From a checkpoint of a small mixture-of-experts model trained on Wikipedia.
Size: 14 layers, 42.9M parameters.
Below are experts of layer 5 (counted from 0) of a mixture-of-experts language model. Rows are named router (the router's row for the expert), gate (a neuron's input weights, with its number), up (a neuron's input weights, with its number) and show model dimensions 0-127. Each number is 500 + 40 x the weight over its row's rms, rounded and kept within 0 to 999. Numbers have three digits each.
After each expert's rows: a language model's description of what the expert responds to; "comes after" lists some tokens at least twice as common just before its tokens as in all text. This comes from a sample of Wikipedia text that the model never trained on. Tokens count by the router's weight.

# expert 55
router:463531477517538550489481540563499474476489518465537433487413488510499555481478406523494485477511496469500564535449545577508449543501491444524509530502500480470496446520468455545548543519530488537508486460563445450543453487420489561416504473490426529469442476549480548501465558498489486429516543569443574533455531461500546478565472507522443482540500372561528515495479475487482490515521
gate0:553491565573508478539493540501490445499495486487562500450491472507484459517394472482452522478523543498495529525476611498516464532504482527520499505388524506440528509515488574428528534501477478511512510533560517477479526476458451460487509625440486572594514497450398438468488530501535422491505471531535551516509470549503452556487482486486480481488459484516487560496561475457548506553502
up0:479527418456523428501490359452493552434510518537476493527492557495487537500608531501546484485496483503499508458538462508508549482472524484485476505602497506480521471518504445545495458513499577511465517523436462539478514518562557526501527392549504437403501516553594571546508483510456574526493535467493491487530525476503489440465503505503508512508509515497495476536442513561466447479553
gate1:462453490555483416491524526531472520475516560483471515491531514468500486501609549467506495515578508548427458436529513465481512487476525506575528519515550526536495429506601570422497481472508468556514525545471541529476544501517582518578497503495447463528518537507436488541535416498459530496513496461573461483501451417464533466476431507512503458443548500454480524495530562523506575546504
up1:463455548554544493526514487501524599525502596438459589433473457441471496468554427473378413486489498525512423470559504488490521547537516525507519490503457483556509576564503480480567554556477475524489506468548507485510509517588504494533460449453492428499508523489491493548485475465491465518531508531440472494447499475443427478485543485511528517437492508548507452551552472476494527502499
gate2:443545485512499528455568519479486488481551604500486475481465468502487472471473478537494519549500488500508521494457486484598526526547464484446450517481525478300505481520451555556557504523426511489494464539520538475540562404566485549453478492504518504453513472566555457529503451487515467522408463521530526525452503522530476502504497503472464518492470543498473527439531450501545466514478
up2:538440525486500433545445466483471508512470401507513481544523545487527514508523495501522454425517489508473469478538504531413515465462508502549518528539512544521497524524540453455332474486589484523464540478483481540428464607447517467570550528486494517565490554421479566499520516545480543507536507444487459492568481522500495534494471470465530497492554444477510462543427517486504513495523
It responds to: Opening syllables of surnames and place names in lists and tables, often after a first name, like Mc, Mu, La-nka, Zim-ba-bwe.
comes after: "an", "im", " David", "e", "y", "i"

# expert 20
router:477430471576481435500488520560450517443421523508555490472430524546446526500572503518490546497527414524483488465518466561413460559447520514536457558500466464513475422437525436499560491499527445573523473490486525480530434490498483462551512490495431593501465506529475444520481469503509450457504583530508423496477551448519478468486469485485500442455529499523516509457529517549434518529478
gate0:441485469521554503491421531548473518493448481516565545483458477531495502546562490481537547510496410598527538465457432520432447548448482512511496486538462589530470413514481532474594485481566462533528538488444470458512477527517487469534595429444508528546551535469570447516485485448522502534479524538482454469483478500507478479469508442467523501492550497533583555532474551519509510512475
up0:428493495495520508475456533558479553554469469541535550471475462527507500513522526460504550549483438609505547512509472485486448511504465497493488477557466560541442458505464549471567496468664439544483529466397485453530448528490490462516586437478540496536524523447559453508501476475519500506511488524483447466507477526552480489479508478461518532497532499513559561544433572497506462540462
gate1:510515517475563495532569555541555546535598511521519482487506532415513469447489506511526542445444503477478539484509551530539509427469444529449456517408479527575544468539495555489537448560451538382466515418511555459506433537477505497499559467470496475456527539495438477502480514527425552452499514512457484524538477573532425494561514480459473520541512483499508531525484471503527506526550
up1:498518495497427505547466526493379476529425468558486556584512491439507493484480464492452406558518549499515555533519566508569518454527522470538491472526509545518473561477488476476477560409487517549508522550449482538511531497502503477465412531543535521492460466465581535468541506496464492510466442473541526494496497476469570554471529590501514529494431564496547505500446461442484446460502
gate2:579468478457544490503524473474480550487531521466425525477501530498486510490492374537572553491531514458564488507507502591589496493480487534478492545533510512449470581500520493566503439525471522529473485530444521470611502489491545490503530467509491605510549500520513441460498492477455483596541543521518495533434511476518497568417476466521509494496483477486543472428492542552418502457524
up2:413532518537460502505471543527502438527464472518590487506485458487512491504498621435423441505472485555447523486496512419450502494533509465523508455460478492549519419502479504431492571465526472471526519491547480526382475514504451511493484535475514397490448496473512540537503521523556516393452456478491502460570496524482495449520522530491490518501521533515473530568483457454580513553476
It responds to: First piece of a section heading or sentence after == or a line break, such as A, De, History, Al, To.
comes after: "\n", ".", "==", "=", " the", "-"

# expert 44
router:526511511487556515503462454461454470547561461509460549537515508536567461467475521483509475531487496463546528489544468447507527520498469495464549452418430520498535466502512537541402455494506514418541469546523522500484514524531564451519514469519550419474456528571465482509489568455559538493588552513545520411517417448518465458481512527475445436522514592514500515529557547493530435458499
gate0:473477508528432556443486515509499560534469549434496464534465478410473498427549469521412506434468423510469485420495514529462469491530518516494532546524573451488470407536471403561556589537511438493473536466489506499488532552487487538502495504519478563460517499438478538500501504562471494463464474521472458509477551518535510494511510428483529527475563460494535422409484467554524520513502
up0:464525518466497536481436512470523481545515539412475514486419506491505482444514413505445512426482507502529494528504541467551484559528480512441539492495485495478522399508561442552497505504438475467535451516519504480532562550542547570509515484495504518391473516470505465513423536536523574454526488507493473499508531506660489461565489523493537519505552450461531454426497494528482540486539
gate1:454498494472533532517449478469518502460505527485464545490495482528512580540485489482472478523460571483518576534504573529502477518508535555490405457506456547472574475478479473468475417470468476410503465541501521471567448489467459484484521461389523435549525550536569460567461512486547548490510434537540446554498538495539484496449523507554450507494484429484511524520508492509398437434489
up1:459490438503482503487481520525422432487482482487634531509491500500460469458468459522514479511529509473470531470549502451465480494426522482481576546522546522471482558570524551523537555475517458559482531480467546572423584589505541478482566551480491564443485501479393443459483498535499439488478488541469479510527540524486474548483485475544520505504582548549487500452449462484504500521560
gate2:486447473503463446531480493487509552486525448457443538568479416555484468524545502536512502521457446544509388435473426482441520500531526465510458476499530502408516566529600455494521581458629474557525521458487491499441482543516495522556494517476522513576502471504577558507503502484451525490509496464427496482538497488478485517421466484527526514464563484508479511529525559501518526489462
up2:548466542425474507512504422449573498557531492529524513559442549498534456436522528454414516514461439519547449446542505424543524472496468458472475492456509547515495383552540427485483444551513447498530471521529560485528520500548457513498503511535513453479438497487514461514534561484483496570516554490550515467499501445526442452497511504432515493563530511422484508585546521511482511543553
It responds to: Line breaks closing infobox fields, list entries and table rows, e.g. after Netherlands or a | cell; also modals like could, may.
comes after: ")", " |", "s", " States", " information", "ia"

# expert 48
router:520503417483544444538539587524467492475515502468507532514514490517425438523514460501507458499509466490560519411542493452493469512491531476515513483511441529499441537505460518566486540446583459496451540559539546517490541590515434459548503524411524479488471555434518508489573519456512568476440462538496487484470477463471452521440472542571507440434482548524517507501524459574582534513509
gate0:510488439494477496495483497556544495540518482518509507452568471562479527475518519603542462503472523488521509476537483462484569493473529461578458480441507529454456585494515513504550482511557522547486517463514501525493464495458469436468511538442584565489500468474473496535581425492566502526527541480547444453525487432503587463453554496516501571451474489532365511464511511532483558484563
up0:570509505518513445486493514509460490506525472496506491474553446586463476530521531575525477496528520490545474489597467496438550536424553467598462502447518534415479496479564570450562407470531485582452528473518530513435509540507442457521535540431532537487482483492477502541545402473504523492504486521508472466564486508508544469452526571489510480439481499541432490479517516519486483499575
gate1:468423441470492509486497499519518505455434446474487518476551548549488509546544396560478441557515497516434472449506461463510522406441470481401528505505531547514414492480453512481513494498475477442502468559512482481537439478446503582515524490504546511566498459463481477433527496445500477457470494559578421510495510520527500556536446489528548458498494489437587497524437493551483512511475
up1:499495496531467485484478493542556518522591492514454479524461476468541509473517556532535504438411516517540513562471493467524440545546528512476510473552460429470528522497558450550478532531486530475478526475517434563527570612524579436454511483499492494431531483532566550557476506523488503554550519445474528530456513415438534484483546492500412570500501493499473510449533470486457454438559
gate2:492540503516487484548526527559462448518483516493448557501489587449488495485470471500526499534519484505501469494469534547521496491509556473499504531476509525557474494548562458539506569466560481493485453492555496447484503534470496440490525489491498520574474717469465576487451528433572491470528474473450567557505523481479473569517462488502539553537535459471584511485495538540515524505526
up2:518574452502427546482471502521436525517539412485436579532535475449535493548467486501542479451432531535526545544437484472479422491537508532417460431473511509508450560612504519512484621469486525453471466506527452493521503523451488511507594462508493526537482496551519501524511486497578575474608492525494546493524563501513524512520525505519507553510500444519473514477502520542499528489517
It responds to: Word pieces with r, like har, pr, par, ri, after a first consonant, e.g. C-har-les, Cy-pr-us, A-pr-il, and "her".
comes after: " C", "C", " c", " ", " P", " p"

# expert 9
router:481559461466470503483488485505515451509522499487494513510521520485508478438445449489441490442560485497509489455426487503457459486598528467518508557463433521492443543511476435550546542452501463555486490499577505466463464552531453481468537508483510510544574540456488528484443478618514479513528491596476505449463499573483515453452541458564430480497508531519567537509489586462593509451513
gate0:563524435494494478551539510494512483466503420459424507503490480508556513576463480539505425454509496464539564474469486558356469438507545479467431472441499558429480502554556541543505514494538565474467447510525463495505499492481504575445549504509518548541536467502588561448504542527510522526580513514440497508489569526519524544504501501580496494487562488481529489530565489518502488507532
up0:576508466510496463525535529505546510429473422473441462516461474527554554586479456568534402444523455425535575516487467557461498452490526483414424489466505557436489456542503592549496498512529567498480478542524473482505471486485501571414530472491524532508531466507590543441501532517477511527554523491471482491483530512539503567525470506552516460476536477470497486511577504500493517517539
gate1:581497512518560478523481520511484500551490492492489505523536478485548567461487487368498412472562450500591540553464560555419464471516448500530475470481526520511501518506513485495561462457532454516486464454535482507479489508470501434574483535535427523524467529456504500520460478570411550553485461483495534462382521536537473487488487552464473405484549492496504478511484517487479454461554
up1:476485503534415537522485446484479492506474476540429519511540471476432460514507480556472545513467529527441483462491446412550483447484521480504534445435482440422513498455543457529492581556432531473530534476515525491506474501473424547512497546476500491594487449545590534507470548484543576465544522538586517484558446487449545562522556448501528498441522534472500534475550479474503527542488
gate2:487509457462451536500445449567496487459511476528558535546462568413482493497510475523487484500565414475511491487434533504521473539482444531519475544499450549527491511549435512519522534515539459604501491554492527494504493496487454421458469479474364494445546541509396492469474499450506433516513492551434494493474504512534452560457471531520537547560510497470497528535435550533465543449508
up2:470507553539542484522496584471482505552468525462447512518571512581514491454432526496525510478487524539571464501530500487520502478504516437495574526554501442495491560462542431482493438470465505428554497422496494502515513531490503572526542575536577530531457513479526486527471455592452515486481498463590519523528458482470472463518581470479421496499493442554512510401559475446493454523515
It responds to: Single consonant or short pieces inside words, mostly v, av, r, l, as in le-av-ing, f-av-or, ging-iv-al, st-r-ongly.
comes after: "ri", "li", "le", "ir", "ur", "ist"

# expert 51
router:447496488576492563485507500516475461480476582522449498566536560548510522491539536506461474523449458462518536474524497504493459483446498530532442465518463561492559559515566443442451483473547512567470518469499541473440480479537450452468483427502463491522534531498564466476488550506553504479523543452514572469534490418537598511402468565539537567497477508463461493451515492553453507430519
gate0:508445473478554490544484538500492519449503531545634558488466538556505448553536483488531510456551501464512461519566464518478495444524526502562453498494476551479527455605519509547487588435481507492458525476506452485486510557537495466498542474507477520567513510488546469543588521549451485525510457492494497536470512567510483446546449503494535512517526419525501482465527468577514585587425
up0:484509504506469509513508465589507481590520451467442427514486472399521531490463462486510493516417451497425526473434579502585496537509467480430528514514545423534412509440456470491453475586521519511520473546505499476514533444447502556524477514513489473492483473485445538479451496538543543508465572513473504478617466478475467515490526458508463498499534480511498519514446550417547484498553
gate1:502517462520596571476473493530502494464489498493480535493503499502507550552506580516541504481465436449550506505512515501490476531519438459495386543430523506456448439521508492541528549517542551508491463481576482533519521503543467476515488454481395479555514471513496498517548446532497619514523513530481548544439560525452501402521429495532469534486517507495560413506510536515563540495572
up1:503535497563528576497533464466549486524519528479495516491565470487518560480492578482503464520489421483567517416497531513484479453501486489520432444463459537482502503514575481476509510456554537493535492451561527487476522510538474444485460464471390475549548523500565472462496463445557611500524506507488552545447515466497544452462448540585533544521467538450495404454503501537501545470562
gate2:454451519530553466465468557549486499546467472467589532545499464531556504462502428459569492501473448464460509569487503483462528497508576447536520473499542576527509529358422449503452552476576516511513511439468514467467545468466495515450525423524504536502518503472513465508490424467476503573486492503457484483444470483488440522578523494512592522482486489507549465526454504542501530477545
up2:496472480537482573482545448447500494548479541440527518511509547563571512500495506423529465558467483451540527469507482464455485445471523535505521482497471530408530545466572469499520462478555501472490510514539463496460511507504471450432456429463496476528591529536559451463502511480505548573518509466535552506446463470511570482470522544521567540543504584557486416500486475552440553439570
It responds to: Nouns for names, roles and identities, such as name, character, member, player, critic, official, known, often before of, as or -ly.
comes after: " |", " also", ",", " was", " and", " is"

# expert 24
router:522440512508518487566600516502476443485514563482534519523458483537509438488496556521488477544512551418537500460531479546454457478415482538519486440419441528536557502476470517517490513489555506494476469541541491483469571518532449464503545438509472517535550543541474474501458549485499511539546485558509578497464472441434474439567543514526596489510504576548506494558522507560574507498437
gate0:479414483503543413529520369481445507504545516529481530522531515511487550484443536427558459474430547476523505538534475475480497468513498502479442456528535494543544509472521435553460469497535546501510603527467457499437557519491497442504568487457535564492545535463482542442515516529498436444488421503544469531500529571503509477467555528481536526392449486522511464486473510550490475500525
up0:468437501503539427546537441474442491499550515516505540523518514498497549491447527417559436494414552473539498547555481493478480484504502521478468448530508512532544496458501449545482480479525573483510581540460453480428560518483497458493564463450544585490550527466474493453502523510493457456492411524540493509484512546494509475478620538487556545394442503537517441516489502556449489493510
gate1:537523459439413580500452479443528508505426497535493546504482533505507479466502479515455574447505457534533419478541471493572488540458501486553501485481501534473518564512505463536550553478577581556456484499566531548478482440520458469508528471535472494493484474464450520534500477576582458571488458540529513567512508476474508482546548444521539506529541435460555490516589560481567489477527
up1:538508470474447645513489493442503495515456494532538562491485532530513453482476509518477542475557489534560438447541489516564456500430511480552498464473457539480533565508494457516546567431586549533459503497555528546456474478558440457486554464521455451494475534475452522540466471504600465548495478552509506557498505472454516470516545488531562492510540462479543503534539581521565524481527
gate2:569443493541533499509535444432507408423517549489517484546520566518524463474436548525456578495515477453485435502453458470453518429485470427484425503456460567550463515509605502556499485516511409506498438497513501538498455472501460437484500449496457466549504495543491559520528483489568480515510517557497502532529484453527475548474463511460537472611483480489448498524468491518497440527501
up2:514546502433484488513389511498529498534518443501468498465461489503483518554501474491574465541533505556506557509523507469521520665502495495517550489507521507459491457586426558419471480461484471553567509510534540441527507471470468504485487557559561489503463503512533494506509552497465481435523491427531497507503521494537513424477477510550441551466493405478466548523515558462478520532578
It responds to: Short pieces right after a word's first letters or a preposition, e.g. "ha" in inhabitants, "per" in pertinent, Vi, Per, San.
comes after: " in", " In", " of", "In", "in", " from"

# expert 31
router:554519458450505556531511476497536503501508458481464553507493470546463501553486478559472512514519536452388444485455424440491464480489509455485462565427481535485495530562522503529413553479534485472513491546527491446536430499502452535546495520414516440481460491452483494407519496537500592446460484510490518499472504567454472527421545484515534437524528501440584510531471548450537543530477
gate0:508551450440560509459510483565460464489354509507469490563559492563503479564469479563552472469535479483503534547472492449460504511514422473448508489446476466527495487520392474513498473531500451466472445526507468500501481521452449609448494491463509495450535445459547492491457492530579544538565474506570523482494499465519547496482475556535445452531527505500460491490446439488535554494490
up0:523584456443543512453528482579459426474478487470485503590539498583479495558463469555523509469534481447480513508450460438442487528499477455446494502459478444532458520514413478637483485520497428442466432544518485484516490494458445561483497515450511498442504433455530495483473478505568559486511452523550541501495518487524558498449526533495464455545518481505491494533417462489520550498517
gate1:496526569534517475430454513459490550497546508469485538505501431500504508495492534507504480567508589523464490484441468475428555520460469550564463521495514510621489483581450627514510507493524561449546524560460476474529497405492530539435520504505539480539484442455503514476509402493481517459437483499531522533484566494488539490488526488499484517509405526518527563496491491458553530510436
up1:473518562521566548513580480546525438536492577534482537598554523501526476527471512470596479455499307485499490537485487510515499496494444502493521504518463494567546491488499484477520479553532500477471486505521535468461517501530508601465491485487480496486520492554497473483390527510447541484511459512547539514438463513496452477560525473455441466530534522496469453505512485416533542496505
gate2:433480504520452541512479561421525532531409478480527495546511462424488503535512516455444547549478532558538490520488559509494544483476548455520523385519487497469488515541478479476464500454506594539510477576464467510533472488496548528481520465575539442481541594515516485514555472532486484496490523478515478502507512459496463492444393438553562502464483575519499559427478509449543513567467
up2:466462462555427575482516503431555541524455467428469524567441473446445492547479470474419536539496531507503464513507539491515522480487498454480535414468454518510487534527469519507455544465532583497515448578483470467505431469519534538498490470519512446494514545506538478493579525523457501471449513472504482501480521510461465515480420381528573484529469564516532553478480483432568516577471
It responds to: Ending pieces of words, mostly plural s, ation, ment, t, and position codes like FW in football squad tables.
comes after: "g", "il", " G", "ol", "l", "ig"

# expert 32
router:579553522451556505493523511484496556517562520453506480443490505441539441445550479497525585568529506451533590527451470488592498517585506419417472471532510477499456458476458543539436488550516443543546480519525500540546573498570562516456458497559520563441480490484487513517496535485463500499558516535533529543507466461501494499492491502457452483511528514451548506501462514544447424550505
gate0:500500500500500500500500500500500500500500500500500500500500500500500500500500500500500500500500500500500500500500500500500500500500500500500500500500500500500500953500500500500500500500500500500500500500500500500500500500500500500500500500500500500500500500500500500500500500500500500500500500500500500500500500500500500500500500500500500500500500500500500500500500500500500500500500
gate1:522504545446485471350494484465486499457455505487522463490507460514430555578496419498471478500521539526505498494447512543478479468491493562467512470549511480380441518489445484441550480438545480527456499471469488512492535557452507558472532468501489530482488519495558549513504484503428489473472545486468456584458542505494495507465483511562541520471598446517491466547496546526434453495594
up1:576470553488479498454440447443483478451480625535468512489498468519497572539486439484517437529494443513524503517542451484416506553505489540468546475473494532416524492516460453469525481430471438532494497485500503483503523531489470480498532471486483498473390525578556567502463526481561513490453531492591446495471535495484529468488458449543466437438543445500467446514532535498418535516529
gate2:527545572473487448516471475439447539533448520502518527482533470507518566496548514416515498506476495542512498520530525507481534421499528582482552495491486577373559480380472465489500534420518432575471473466493486470520515523515492448595519516501476562528471489487522495490518521469476568512494541512452454445438464488524513516479524500505527454432404504493484555482510544444447515474506
up2:547561607437494494459459514398491562575470524468510533505516388503498537549498499468499533512514528535536505514509498506493544469506496589458550465529477526433520490488442511498473534417503406522503446490498487487505501539579541430502532526535462535493470530512531513546480542459457550499492567545461451486421455476508555490459497468470565450471508476498492580541522554465443481507489
It responds to: Line breaks and == markers that open section headings or list items, e.g. ==External links, ==See also, === Metaphor.
comes after: "\n", ")", " information", "ification", "ia", "E"

# expert 6
router:478418546505454555466479444448544484485471506456496539506418433507458490468503564583447504499453506472473526467577510473474544473487491469513444474531445522503532568548546528437417449566502462475507516517491465578471561517512535589479500446471577542542540513501504526522509445505526533461422510485513494532472441511501549462491538549479487553475488537408468522533482505506435521557550
gate2:498505512518487516487453475498472497435481333455520502470470506524525452508519494461546505507500533592529538433480533516508559531528458531531519572553523451514465503489501512500486427557481533461535519584395506473500504551537553479434534580543559527491511556467490543474492488498525462557478541484493441485472535530533526564525555518474525490489440519540455510495462563429461496574495
up2:489469569524490528490506478519428467575471545518417514522476495525471570479449464494425500529490543514514514529526477517481506508484539423582446524489517484555517486522488467466469520406527482519438415483553437459513497439448455465525546453456481533536463491487475520530437494542544498473512503468528474517546557556479570537591546467488544523506444497482567480514544378449531498481531
gate3:519505493460490533560628541462579569524467484481462507480492466444495447501439444457428461528573497514483504466513598459567478426513507442543510500424521510518460517522516462487477485457568444450545492534519519475537497437460491488506544469438513442539497503471503478458459484548468448450479461459495553554483548520534469572511545468511455489560498548487577530497507446490477491538534
up3:478464450427475511570526440477535559542510552490403475472449475431470484497470424429474510434524442410521521450557525535574438485564511548500473478516472519472491519533476504526502483454482462474482511542468586509495518513511521492463577479451511488493493466578487473503500526533457482481467458493427458541473524528521517536474481486490471473493448475478602524441599504573466527483543
gate4:451482470524455542498566485465514468504492464508530445532532472518525481556543560579462447587502509526544498480454531429532556513475404456533463529458460545377479491524518443459499498592500480491599535528481477524516544530500508526519490512519512498530520440510609456492519514473531416550472527476496598532467494507487524518514536399473481510509540498512488494519467526455491450498545
up4:520539579490542491441488513489517485516524533420525557491464507485490566429443483475532555413489494458457513531582459558539471496551467508474517493493518441579556485466483548512456529419420509459427444496512493451481453436482494495450477461453485496484507526491467506482503476529494571389484542472519466479520531542497467520452476591477525555490471526499498553502573408501496507544466
It responds to: Event verbs after was/were/took, like released, published, held, announced, plus "place" in "took place" and "1st place", and table line breaks.
comes after: " was", "duc", " |", " took", " were", "ver"

# expert 23
router:577461513428518452469498503519463560507537507597490449449453473449536515423547476553496453528547496521395552491488563551529494467541542509495556528521542556468506474451470442516539533537520437577538564418478536537518538516472569519490486508481431557505498544544474541472569509509490526527513434498500507520586461486534534546529464470473450483523507475505554490467429523459504465504493
gate0:459510551493513521497404434480437555498495555461407442471509494538517434475444495514466560526466517518567501513453510524505577470430508512431533441496485476477527576549423527574460545490538486537442491481496437499511509503509500459486516502541512579507509489468494515553474529490539462570526465507504524455508452413506460517517564476533574509452430586518556507488445532531493481500455
up0:510534474478499534501426497465563482514497467404474541529527493461565450471482509503433521399483413480519490492519500457517491528506530480555514527428478464557442555496581469524512503537474551471513437447495520482477483491546568444537525496485501475540508496511501448417535496514386547463467585508447505477520457461484421500499475469507515492585527576512518558461516532449529505493569
gate1:501488542472496455489444418433520514574440449505516470467511513447517495480546492521454500460467417585542505482472494496446556458510523476547585497491472479516569506520540388468481513472521493547438481481531430475573511529490446525546463527477492551507535482492532436515510484476490454501514544471446484466490512415554462497496531445523518537485436552457516628454456460482496458486527
up1:516461475535531485497516558590496493394536532520497496558502509591516512520504513502562471546527545425501543510533503517508446526507442556442412502502544527506465472495462625489524471521496484451533522531465570550456491501501536510444529447509502457482509519510486616459495515497528558509487502509564518520521499593455561516501469513482464470483572450547462403543534493495504556505485
gate2:512525502500495552490523550546474529540508628484565534457504527476511518475457522509466537501586546445442512545451492540484511448440525506440523521451448542494472502519435504537475522442486488503495476525486444515479520457467548459476527446489478502537528506513422485482498513516476515511492491531465472478565468475497473509561567363517594494459460522554505412475450509546497618497468
up2:494502473440484472510512536565431450520534533487464522527460464529620438513426500534465411553525538470519500615533480506599560493420577491439450531436518548515490591508475457491480505501542580512494463524466511546524505485535505480515490443510523482495543495520474530456521469520483542540541492502474514448537494440499482510576506516536529514477457515534568497495521532561505573497478
It responds to: The articles a and an, plus some, another, every, several, after verbs or prepositions, including a-starting word pieces like a(ctors), a(chieve).
comes after: " is", " as", " was", " with", " in", " of"

# expert 62
router:478522491564542495471475533542466591529458526496463516425496516466509503477463552456543513435455539517529517476465557572461506445511545523465458517583465557485513437485549551413568456604437510530486556571469512510523508456522458490420550505454554474475452492494480487460495594465530473563540552502507470500472553506464546506447450531492442531472502533501479527494461498523437531504508
gate2:482528523526535535436515487549598543434488518541462505467490500490524431571577538495518541432455504457561407452444428441437528535557452481557488491495495478505516480507497540481511558534436486515466448515465467534433473438512528485506508504503504397507466419525485472498512509455417500438365537486500502508504496498501498469557514494515456475501514541531488512526539479473494547488443
up2:506398499500512525552516498515493427448535508518540489486524488567448461518499481513516466520523464465474431518483509542468545494521459482517527465491533516580450583460449501485456540436512526543502526474460490538478323520479504525502490506551474493485544559531448569507491462555523512485505457449495506457588454491435497437544451518515555464506498440488539438462489514543549470433529
gate3:437557546522536531386458492489538519544499528459500500528516485497518498541441511463471473534519494449529538484470467532589523594531552459491511554541489530449461522459502522505527569523427506578507436535498471483507545368534521493501454523587546494483470383494568467503478469537525527445473507492568568488469565499480563495505483505483423493532531536481505524508512480501495512490484
up3:450517485475536529483447490464479456498505439480501454524504473484510485512452483499540438570545519438539524533508472576589543526499518488505497494480526532472484563518426498506507612528471511474526520514505488464460542476478555445481444438612505446527469438533591468512501480542498511537504482494516633453507580496459510449555546515528508515567518520596489533504469463487513490482553
gate4:543473531476524489560507509469491544470505553481576501498464574534463553477468499524503546618484492491515480514499527512459478461444478494432455510470467528549416476506442499521475495468538494559502456468469497446529451519485473460470481416524516536441579577517573440436494443533421513509514484546492463484455512578564412528485486465545480449521495478511553501458447471535481485512414
up4:541498489576507560570461532491492548468464504464489543468510565476427544506480533458545530519473537554558473440526553553455467450455452548483475491521408533541494448477515496449519465466499532487485529533421534466535415484498434482458518529466522490463524616501503478456465495440492468553538542515480415502437560508482515492435530527476531490455472471464502497443520550539421535521461
It responds to: Leading digits of numbers and number words in stats, dates and scores, e.g. 1, 19 in 1990, 530, four, six.
comes after: ",", " ", " and", ":", " about", " than"

# expert 10
router:474573522495458535459558462434549426408485546488544534512465559459450475485516538468479495479447494434548439442479518420438508502529504492481498476478440441470490506477566501507553518529484518491554482458531428504484512453519492473502510530564475449561497495491452433497471526557517508469432545549531560475472499428513419515544546528520516508547444585492489542451541487574520509537548
gate0:477496505536433557524530501515441477445490477513604510423529478577482481449497540514428489526481537538507557506517490476577535431532460460502487576500475501559500486472541480459501504502436542520473430560520615506560514456430457491459478512511561522486475488505457503533523468494567497494575511534531526543569499463533513477562483509457554504499554487460490521414483546488415524508558
up0:438503504570433568488536466454511449447466472468560520451526517550431470513519540457436478491435536471593470478458492432534528458561465468483502496446455465486510536457552471494526516488430552504483409530525422485519524432526452434479509542474539428492481506482482479499506484507557509543521532529524546485507511432474477478566479551496546463513489580491462536438519459544450521515574
gate1:487486542469567549455517582529517515487499529517520481479505559411567534444470511484514486539524457563426474496658497503529495411549507459479499533467552527497415557526526585526526540476566424510496491457482463445523457489441487549532473503525512484579475478521440478515491497443497468503460487473473484458505502506550519500511535496520531563496477489485540602512476495533479540445492
up1:472460508520516458529542488503496511464503491476566514453518449500535499459497492521417474512466504498619577531514553554542444505441481556544526498503522491550515488475510454470455559487461579508509516529469490592529580504500508488425492563558465494502560562416473447475464438548468501435477536439541543496520514476540533475529488481517528530577526458525475541514486506472438515513616
gate2:514566493523484589509520517456471510527473490457527503529531541416459454544523463485484508437556464465509523511518533466498492591537488498461511561492466439470516497459502506475505490402503496453424512434533456514485481480451521489484468575492535528506520567469491496460483537602532440467472513492529553493444558521503476511440525510373451537506445525510512521460572531468528490448606
up2:503453514470437481460499498553533712527507512488448496490518455538531482470472496473522453509483537475480481527459467482460493397511449527500536388491566564521496571537509543531530542550487504514541500527421534479472425513543506492516550486544499462519490469516461543527451484477497564542541480525476450455516467504491497494560490532517489501511521439455520487520464535530452520512432
It responds to: First pieces of ordinary words, split right after one or two letters, as in d-ri-ver, ter-ritory, c-or-ruption, plus "mi" in mile-conversion lines and table numbers.
comes after: " ", " d", " |", " f", " D", " c"

# expert 13
router:540501479493546481481554532513503466487471472522524443499494542457409493530492535552442494497474481540527478461476511517489508457467531510550457613476463498557466557531559475521589521513495563410466444519503463457523455476504480500498517544458526529460530445467497502545456420454448419513471542562485456534419577497420522543451454522509511492483581519493582498486513506579476523496531
gate0:500500500500500500500500500223500500500500500500500500500500500500500500507500500500500500500500500500500500500500500500500500500500500500500500500500500500500500500500500500500500500500500500500500500500500500500500500500500500500500500500500500500500500500500500500500500500500500500500500500500500500500500500500500500500500711500500500500500500500500500500500789500500500500500500
gate1:508534477486533485545521501500473453452412485472549490441571475481540485541527540515421585469453463553494526461492554518477496518550472450552457546456550419509508533523508548454489522486488547454458512546495515459520522466492495472539468535500528486462508493535568489518502542488599471486439496452390491499458516437432499510521452509436509539511504606513585541532485454548556559496529
up1:506442491507496463537513509486502543527567503489501519529451550495479557458486463483551422536542490491539534537463462504499527486467539505513458465544381606509469558528520450600505516515495489548530479504509493565488442540499502512503474464541491595524487470566451498501490453479390496488553509569516483516465501523583470540443516527553532453503476408491472445436493556466495453540459
gate2:518523515479551515497530502468508569512523487511500517465471519522493529455502496450499537562489479557519528550561485498490494450446463500377476515476446543541457504552480458449545502431529445558526471507534468461534483509455473532516517530481484709479528467487532433454492466508480495475462503483492470404466528517544485507526500479436505401481477522498531483462442469537464485549473
up2:484497488531515505478466516577550524582520483451527493459449551475445535432521536451480535527466530539431437552600514519463520450457476523470533550512425477563476500470496472481502525425467503520535541492543431495524489487478470551541507490462505505485531477442507466466519442505471500546456505548431439450568474503491490494537531549490484511474441541493504525505465477468544505678490
It responds to: First token after a line break or table bar in lists and tables: years, list numbers, dates, sentence openers like The, In, Total.
comes after: "\n", "|", " (", " su", " sub", "H"